{"num_hidden_layers": 16, "n_experts": 32, "router_score": "softmax", "routed_scale": 1.0, "balance_loss": 0.00298, "router_cosine_scale": 20.0, "init_std_router": 0.0338, "lr_router": 0.00095, "norm_eps": 1e-06, "optimizer": "soap_variant", "max_grad_norm": 2.0, "max_seq_len": 512, "train_tokens": 545700000}
Below are experts of layer 4 (counted from 0) of a mixture-of-experts language model. Rows are named router (the router's row for the expert), up (a neuron's input weights, with its number) and show model dimensions 64-127. Each number is 128 + 32 x the weight over its row's rms, rounded and kept within 0 to 255. Numbers have three digits each.
After each expert's rows: "mostly gets" lists some tokens that are sent to it at least half of the time; "comes after" lists some tokens at least twice as common just before its tokens as in all text. This comes from a sample of Wikipedia text that the model never trained on. Tokens count by the router's weight.

# expert 1
router:069079175118130088136115170131128127119127124144185133067114154133139089099101091141174149107054129161150146067088070115075121083181130095126129137104088128149151081089185127128129094097116115
up0:120163105144089179092083098093171125139104168075121146127111130147128104153100155106132151193124132195127139111134119119124114045130115137180111114143135115098161158121084120177140049105178128
up1:152153073139105131158168138097144100117190169136153168104132176173167126096104128184145103076118043139166158115209087126091104127143053124120170051076155111106193145099131115118116157191061139
up2:139101102128128095164183184114185079108155100175130117157125125060075129078182162171139161186089143125113133170125114106105094167118164080157135089122044167124105141190109110102164179163157141
mostly gets: " JP", "WE", "ND", "|  | Labour", "assachusetts", "L |"
comes after: " M", "M", " m", " N", " | M", ", M"

# expert 12
router:135158146107150149107132114093114030178152148060159174118079065143185113143118119114126154128116121072154231163146144135161135136146125221108137132118058100130140105120176145126142101128089152
up0:069098119108150127137146166112172145121144115104075110131111067132113058116072104107137130151133128129128114122091131131095122102098153138145188132111189133150228180126125104119064154121145149
up1:112101133144183158104182140160144158158202140076193094209127132155144160162199130168183099104089161135166122079129144125136127145093161143178110149174135083146196160143173104168118121097124099
up2:149150126125144136144047148137119129099142110121083085140135098175086123182132164107130082157124157133176179111132046145102100100137178130105109141148109131115103159134061142047124188127110139
mostly gets: "- Species", "ibn", "Th", "wh", "Bl", "Qu"
comes after: "-", " (", " \"", " ", " un", "/"

# expert 4
router:105107134069172124210172146093107143167148091097098081145112139114098129180040116139171124161130169045126063173128122146113091114153163108125075127149173111161117095168122133094078175141166134
up0:120135117138132142112171178197113123193090126161127136152108124143112166121211152097139101172131159160120087145060109055080143102097135121065104134114154098131087160181138158085127112108090108
up1:100133152086163104083092117163089181170112108158136120119135152158152127118127104113180110152104123148132109095097098124130130119147064097179047057130113119149131155143149154103125140170167115
up2:058150136055154199071167219112157116076147105058161132100149157156093158061156143142163134145107163134133072112133186159179138071147142133112160156179114068130106151095120069151094123104135074
mostly gets: "Personal information", "- Place of birth", "| Silver", "| October ", "- Headquarters", "| Bronze"
comes after: "| ", "- ", "2", "\n", " on ", " | "

# expert 17
router:111131118142089096121160109110118152139125107126169129153091116052125076137138178153165127051170164142141113130147180117114141033047118135166128148124045159152210106142150143111103123161117134
up0:086188170178127080170103121131153174126180083111115114082164132191090083089138097150160140135072072147144088145185112177094111148141127085095197128109164136142164199151127118164095181082190144
up1:141195087107141143150104136120156156096138115140088099107111141082144163120086102130138126154157159156126167061038082106149082114131139134101122138148140093103143156123099049144091136154095167
up2:160156100130133150107115134097196194059120110131186103145098180132129105111097144133124179140094141090150145118138156113130162099108094086112150169130157196147149149142122078129140137132181112
mostly gets: " -", "  -", ": S", ": The", ": B", " –"
comes after: "\n", "\n\n", "- Genus", "- Species", "- Location", "- Family"

# expert 6
router:157149132113128184110103131182116131143144159165105149104097057134120182174167079137204119148122122139130102134151100129168129088100158070182157147211149149084171131129162175084173138098141146
up0:114104074182071052114116124161119103114104130130115115148121175145136128067156132114103113082159060045118078134096118189100121143128150102143120133125158110109128201154102158142125136101104156
up1:117158149139175157113115169169098160130113113157068087158173088185102137134164102165161151162082155167143093167179094159144129166094146121142116146105144109105137070119104143128137140102152101
up2:162140100049116119150139103145124151134103150082129103101095153090195138155120135097058095165143092152173145095130167139143075076100102099145127115205136067106116132120132139137117138105125119
mostly gets: "==S", "===S", "==C", "==M", "00", "==L"
comes after: ".", "\n\n", ",", "–", "′", ":"

# expert 26
router:188048089093131170123171126140168152151134151122123181141149180112126109115135118118147198178092132084152130077111105095112086114165079144100152191123187134152135131159127162130130136090079147
up0:137099132184079124141098162132125086165136152161106135167114145146192082134114159151151117118075132138156093145101114135073140163146119107170071143135204112140146131112151119115111184179100139
up1:196186120143153098122125129169148130140129131155077114077146041136162136154091124157068089101138086117067093120129139150104092145128116168151096125092196065166135093126106116147159119115145129
up2:098123105110069160094156184104157073138087138074159123167122109147114158068146136159123139134066108154175099146138104150151149141098163176174155180196130090133131162099162131146123157136176173
mostly gets: "ual", " place | ", "umbent", " mac", "-related", "utral"
comes after: " |", " |  |", ")", " =", ".", " |  |  |"

# expert 18
router:169089161129128086192101169100088072100131115145199141083129108165142139091067134119134142076116130096117166088079108130147138087142156166095133141090095154164100155123170177118117158148101147
up0:123202116143104083130066038112097192117081124136109119135125105126123161175136162159130095090116136112097149173143136167154160131145130101130123065142123059159121149167179123117207132126135106
up1:081106099081101063158161096134094056101163099133089069147078091122147166153109088104121131121159099171113117119191038187153122121131144144125130147128172117152081134144113152147101117187119126
up2:122084104111066135089122126136111118111102153145139124122101110104120131159085136126143152140104108109097103088181140095067184180128102153127161101119101132092092120082180224162135124129096135
mostly gets: "oss | ", " | Total |", "utures", "| Gold", " (first", "°W |"
comes after: " F", " f", " T", "F", " | F", "T"

# expert 8
router:192166119117108086131142124121143104113173144161126090161125143154138085097133099151169082130058090050140181100091186105119167104089084110119201142163117118151115151125205085149108109063101098
up0:095126087130113092157140128102127189113080134109159142152128145101086101105083086161127142072113141083107131093128124132104117218143145175155143071144090091136094185106143098124109123138102137
up1:126172155095083081122059161135074191147099103177090101084084066129118111139140059074134107134113111140125110085172084114144144084119146180127109152147143104170119147150127148124118113032140136
up2:144096158089111114094121187121132105128124144151124135131126120135120123133141134115179116125146170100145143147120084187063177090100120150103150172215103110159180117118130173113080098096166104
mostly gets: " and", "|", " &", ": ", "| R", "): "
comes after: "\n", "- Record", "- Date of birth", "ons", "ets", "- Number"